{
  "num_hidden_layers": 10,
  "hidden_act": "squared_relu",
  "balance_loss": 0.00574,
  "init_std_router": 0.0232,
  "vocab_size": 2048,
  "norm": "rmsnorm",
  "learning_rate": 0.00977,
  "beta1": 0.9,
  "train_tokens": 235000000
}
Below are experts of layer 5 (counted from 0) of a mixture-of-experts language model. Rows are named router (the router's row for the expert), up (a neuron's input weights, with its number), down (a neuron's output weights, with its number) and show model dimensions 0-127. Each number is 500 + 50 x the weight over its row's rms, rounded and kept within 0 to 999. Numbers have three digits each.
Before each expert's rows: "comes after" lists some tokens at least twice as common just before its tokens as in all text; "comes before" lists some tokens at least twice as common just after its tokens as in all text. This comes from a sample of Wikipedia text that the model never trained on. Tokens count by the router's weight.

# expert 13
comes after: " |", ".", ")", "\n", ";", "\""
comes before: "\n", "-", "|", " |", " The", ";"
router:526480508556389427538456554367426577483523474438589530440472516531439427540519510457423514592531437507456511469499617582510501474530538525524398477454528495448458512432524526523569421574456512454428589510528544456509462489553498426505490527520541560454480539480556517488535445396491641477545478476500481517491490537506534563499488562600530529547514490518461522527457544507521509635436
up2:456518498520604504476507605480515501510548468478632453408553429477472519429611610534480521553499454441503555506466524514502549487554595479475572504468489578527579483500446495543439477451509479460484670520497546502453498600438489547488486555422568480481428556398539455518488534481525489486497426591513529494558450489485540503486566465406525498528515617420448462526502467511520466489461
down2:524532454555504397533475497554482411441481449498565457428493469506464515514577507478511522440504550503440528552529450455504517487541496498503543514490394571415446550538516550545683522461531509565505477487460509512581449465593471474584406443496543501601453502486444579467477533436506536444480521401489532527483572499529405534512482559543499435613529426551472453525570537582477585489524
up3:503587441505509429578559470516516540590550464472504571498497542470500545487610464537623540623524494444507517538487512581575374533582546520395461492500501478522518533456592477461528418599497473499567521465529472532523490494570461427561512467512508602410466590556456464484488537447455574564482423472565510534576524520464446517502467563600459495527539465466545481444548520522497521478477
down3:500493470510494608564514535466483461430543508508487445439524476467479513542520424500472521531508622456515511479511467529574462384462602457552406520540496519499507493509516517448395442555541441617527409513524508558491411510515396422447463450442482519498581444403557581471517536437502410492453486587462441425466489531499499498486541416500448433563465550405553526475455488493412514528538
up4:531508448453397510513518570477493575421512486579483535628513517503538362464478511471536483500472467528540611457516550546586487488413501515578458586546407549525422515472542577510496507554528521496448528433507550545434567481503402495450443497594523447559555613512526556464530484457427549455493396472531465550488486478511460572578522516564486540551487512438410468500547461511443484555506
down4:488515454488437482524538445572486455490482541449506524517511562428601503500535497544486487594458514511433529476437447485535493487393506517448568433546566449467530490575461473595530517523504523427407491576521442439583563469465505569606483539484524511475493471515488482520495494592523560574493585477553567445476556455465573518492513391460488557520542428576557578456470485510443573332557
up5:518631500545479534609483515464513530494489562528519492454547584538530416529522488481525504566527389521492530546557562550441522518585612499467563488403465508535513501386494523554487410548481456515572516517559554552528544508562489501437440566458500548375506452528398568490509474439435537559469493430543487565570473529537476471409615540568465495536495513554496490506512434436441531521492
down5:532479431618527512551503528443490506525440466547499563548469460568453535512480491522480460458462499485590535541424521540500531464505581469497551493530440505567474417538541429531440454505431487520561525469496591532518416511543461510452536500638558579450528425586477531431464544553463681461543481462529517548432500460460426486496537489543433517517500472446556563541387418479527542473577
up6:511512453542444481457555528387417525552456448495479551442535532526531416495480579469502536443508446475448537548539456501529498530434490424555483515520448425435455468440525450491456464478509507461488463516444548428463612556570481482500442514519531508512442366482430569556496454423533577554513555422506509488527528595430497514565483559648541524547449494492490473486503630480540395564455
down6:479512438510592379535514428489576432588497520506505474473533527493652479447445440459495469569531479455492510534483485558414467512520544520495555538532489451445515486545484469502534459486450551545535570474590468511486401513463505527478486474507513460512513533459487393454523368514367507393603522574451541487511586596451484410526518415593458553505487461528462555498514467493449488534476
up7:487432524549514459527581464522396565481577483493509550523483521500468509536466526425424396522574494466491482527418599587404424446505486418524505543499478439546568509483504481565436433484456498580543530463490475487477521525433416385458480596398549506515443551513512489497464521502491534499574495491492531492595501495521499540520551560451642487415570534537452415517466520469396520439549
down7:468528479431436574507470477575472508487516486504425539436472440462530504528409496544614424588478439598571482537485477470498569539490476534565489493552507501508472544494464514574510448442553483420493460525538491522552378473516546529506470404562504491455540518574511467460483543478469460512461617614433464507516477536337464406497447470566544466408512499517532510540420529445585526449450
up8:465505512512482565588478500434439567502459484506460532480524457500474537523545482430426420505563533517463473480544604513565432447536525508402460589442471547538465483441480523490474440539477501425491478508540460524498477536497445365522500516523519450492498505522499547462485523435493610561505413491484458530462503503476698537522520595472456488465557609530480493508425449449396408425409
down8:589557470591500552591491570502434612434482529399542446442487526413441543556550427510466523418513459511484496570480546519546516531607518506506562535475542526509561514467444567510479590485495477457511495526530475620440598557500601383476547525479459530469469456537536552462565544436470427477570546532504466412465522542570572485498575537471427446539501528492440486516473441521508546527485

# expert 15
comes after: "\n", ".", ")", "==", "===", " at"
comes before: "\n", "|", "-", "==", "The", "==="
router:529474459544488546480579461587534382449503504440533531487482526451441495577571520529574463542480511523539509470556513573516554482600528467543466538433470517521510448550449456496543395542460399494542472519462520535412517488448669510456482556459448506529464585549506462518601647479550529480445450440485562544519497465471519602444549484540543482423509517494456483420541519576533525555535
up2:534496528517503469440602542490483525532550486380527456503512493454490487585566539505499577594453452534544442453475518462520504523421473484501478450429491478448471467542498463543587455571459483538552495474428517508408552586479504415479555514553573423515482489519449438577482548380485503439516407510446479435572528539482452462403522523416595480411546431482468495446568593575545453547546
down2:467442540533547474514511557403533518527553518410444449463479383486505524509406511530454451494495565494469584402470469399460515520463560469549448647524454513535489514471458560395499478500559436546529491541521460504446580471493524503427564462497445481467502352448533488448539528461490456390589463428479505536485509600507511579465511471475534483441474475489555547527508562460564454542415
up3:472545596459463517526551537499433531471595438561488458473527456564559518495555470522475558512543529457525511506534569521460465459517534514527475476479487529591456519534594479492490365521482495489575492507467500467461496530495492483447496535617618506493399474514517436560544639495536583506438514508542542430545421569471552540523504467513471566458535435453657540455475502625453575550477
down3:443430482531482425486539446575438593464564464526504487475475551572409546429503521474545448505489543423502422461628462485536545492464478486465489576518517539523476371451483468443547588530497496540608510504554551434540530552420515501522486460534500510506471509604519627563526530475466438402467442504530456530490451499507559423420453432486429414546525543534534490487469446533440590540532
up4:548436516535449521553481427555430487457504398499471589449480417384420520488539577505517509514543393532480468567597553441528508502414543418488500538457536480519500499505453509640493537402498577460498507510473458553464551543500581487547511539505576516513540565513582543458568551532444580497483412519464581490457534468450527548504537499512605513513478463548536504623604465522505488511506
down4:493553483521488565560542399494441458420497590486445533504516528486456380473492529508586506476574548502496566468456540492523559459493528434472475497585540601565488474544582517468528436578453502535505508487456465535517546544520481560458452407507452514481560515372547524419576463509540449462507514514521505461539420508472569525365562520552584479577486498456405494497530451542468648522534
up5:491524437540491518500506502454480549536612432480498534615517388493432443516578542554548485599529497451578608450499492443519542523520575423530449498461461502489560436532491468562535506567481478530642389496518488458478552556444562459489525465560532450491515577531532544549505505398556499476508467439429507440511549452433544532473549461468512597484516428475573457609566448501534491543487
down5:540464506458541537524520466498483483544421495409531493469552501578596577458494482447450568413506523529392374503484473544530579602533444586480528502599567520456497633453593466422429478529515524453464470511447433532488460498502483469463444543439459487493534456457444447414480521555518535555571478555500468479468530527592453531476533541542534487548491566525492538428377545419473474467483
up6:538520546471425529523431429445514494498436509491510441514494440406518430545560445485457416526528537422452505455574538575521473520469444501495512491454452387601436454552559445567505425507443537552530409506562545465524503539546554478436557493415497518505545452568493407526513521447442509511537433469471494444474550506506525505480510465514537505684519460560550603506600494527589428487463
down6:553436509479489392502485476421564490496570443508538409512495531506526441453478507554443571498524497515567434524506557546470501529577484530500511525467407530513539431568472472504451551496461344616529437445515524506505481469555521448425479516476525454488449534480559527519508456500523548534493473412536519536589448436512520502503484532509615414447449439635436480575407617529489476573557
up7:546358466508416494538518566568420487490491461528465599529526443470478604546518406392529498508494536491465549528509420644437442486528532463474489528451461518515457472524465559508496380460527530435453557572496499498492496485424579484494441533564502472543513591488488434512610475410505532510489493434471498470496460519501480493517497374491599498509516425462448416478501548384504523490514
down7:607508523450453517494499449580500482523421537478595502554422536466433505448550565504474423512477525559466501506530635475386505447475484518471528527514555493395556493580605513387566504454443524507341505558480425463506532491495560537504570508546523471573551447497491506521468523517564486507458502497534534540430488515497564462507515482504635488412501506485423426568424485534544479515446
up8:466499493549519443492477531535434540545559406462575499424513543518524447500613404440432534486520502484395481484552514504469490533496462423522455444407485529495446491505474504493572437641455509438605400522451511513606420480484589503471444503504538479448479508523605431492479478454525562462401483493497494500530435533499464611438562496579425440531552434524442484522494511497549498486585
down8:489483498576507469501514471433436490519517538468498434552482561445520472475505509410538509496502461480445575559539700504516433479461452482507600542423512513432546507550484486451510491585444472435504494449504461608487490523497542495542437495502592413495493582522577536534536440607509499521579461488499462615387498484524521495536574554509425482515423456458512496595574581488507489480585

# expert 2
comes after: " |", " 19", ".", "|", "–", ":"
comes before: " |", ",", ".", ")", ";", "–"
router:512584463495466523577605525455495611526618560440524497471524434525530553531459531632488551521559573402430587486445540489593456474482463552483567457596413457414505480576548546495541572520570487486483543559473522519581464516502567459523494546477393508482522507478534445443416481474485458517525478460527520552505410532460499549472471458455552469541487480518543418519522453614501517521534
up4:417545437473525579583476556483470525534460551503476555507513493487372506502537368491523482520503481471460516433603592568443505424565510543427431445478486434493439599580504530490528531528500430459540529505387580454577530563619532418572487479562479487463452511426478455459546491538479461405446472493416545534470496507506510472487557415392499468526492507546565486519479545526508491527467
down4:560530537457538417453607522448523539517367520516499460546457548477544408556527470503448544516611490572460387550529502541428524526573504592519513536590430560485511450576599453547478490506590465470584480554513488487453492470566487497527487542503480517562564480554498492429457430496570524505441530494499462492575576397528503579505407538526530458445579475496483534519603507510471463509432
up5:530454522586337475583504489524454503456570590490498440493414495542411539463493507541396546538617451440452461533424509486520492622502448528440546474547539493608495442511523506590452482511410454494480498591486500441472521492473498489495585425459560571444566441539523549505453500527484453558527557500487523443463503505490491548492544487518591484557490469489525481532595610485433467476549
down5:503507509498488478494515485543487516601546540481495576591575559522506534418514535500486487472491488417569539428603538535480487507481471454541575388484460562530459421582447496550558576482555538509517495547483476544590488452556531542428551522582418544512487520491572497428447499456384603520527567556598471508635467571452534544452522447484558505523609484539493496482507440470564525563497
up6:505499497488452487526510463544504579509513440632474609422481489492456491463432474433501482602463517495395436474436455510520459574493476502416514365491461465535481482590554506513436432475476495497498544467425579451533516447434512500582579521604572443504533481598516467500451506486497605526486526543481506590577461472538537554464527424555511448498514482475517498409382490518486439541573
down6:516513556593510449523535510491519490492402553434515500498458500493590509525553556505513528509449536431537513511419466527532520474588485588511549461462544489477424583521548497461455512485552486530596587491552478459568532464600508602406644468497464446506528550606577457513528431564474460582424486505501447519529454435502374538583487528621476457440521450494498530489496461560482456483533
up7:385474515511496388510503583449495618510509505473508541411570480525530592517515528488425435598539472487467525487509507484595495448534518514547505368608424427426528527542577548551522489514509518579455530492510497426513505491583543542494471561459453432548510571534507420552474506551461512447520508506540495517486493528497399579462555480509510551614609515519581485456519426445542451545516
down7:485464569593570603407458569526494524539534443441450457410496544600543508558548565506492506549468485540453542512550474386524483415486530434456540506469542499586580447531529562548457552545528524487628531580549567526465547522531467409546484520477454463516495533480473479449549455591519486542551502452521469445527506509495497539407525498564513491425540410595530542456472478573464603453534
up8:447552469552435542570504501508426522447503449557492528538463429441472460549436519434435459532493491470447492573547551554477455520443493551516484462603403479569441600518534444489599469504520486581515426647407552503533510482438473513502413520553522612453548515462490552415465573493451544524482484507513504556452475497384552492472480473472472590570535470395488505544547429430507500506512
down8:531478449516460440516526491456535543468480531485559470360440538594501567471509501484457461567524426568478471550391539552596516495525512398497554416516524457469577480517428582516527516495474512447488495490571444516474435567444548494497481498458475433509517537469570473529408483559601426450531598412457474488556451502484507615524504467539528534438429502480490482565564577450434605520568
up9:466465500495398475598462531521456535453529598606495497480444471424481386582429520524448489566531461485565503480431471584533474542415547570476443463439469452412472457523513501503581487544508462585481557600436508482524551545485507472541408509476557413564419568499506465512495521557413484538430513432490576553556508528504441460536546563522500477558531529540513488520555451480409495400545
down9:528456524537448388549529475537473559480481496469476436490579533521473463549550545465545528461418550501490432464500524539619528579521472576517466534497478523498379637510488484412540518561464522425496431454520456457524419433382484485505500487489413469454499488496481519459431498535567586399564549454417499496583485467478519527526480578436502440425416586475517461425426477488485558468505
up10:432651535512468477599503556496449482489572523412461538529475485432426514553450595534483552538566506511474494519476493520436475470489536517436506421570457436608510493414535563538530404503472432490542528601558430522539481482534649436494593537464493521515519463537450574533415485483482482549484546553562502560441519427506459510480555494479498522492545528614546470461490524543558426515541
down10:525561489434524497486525493409526521518414501557522462574478472583389478449494522520546404493555416454470531474597502497488484452532411518501412535464397471495444516465454567470470579455506482472487568496433494398456503541521523491529564412530530494532449529451495470460547395447511399448572495414488489454526465491515476358436400529480570532482498438518477575493468516583494554415505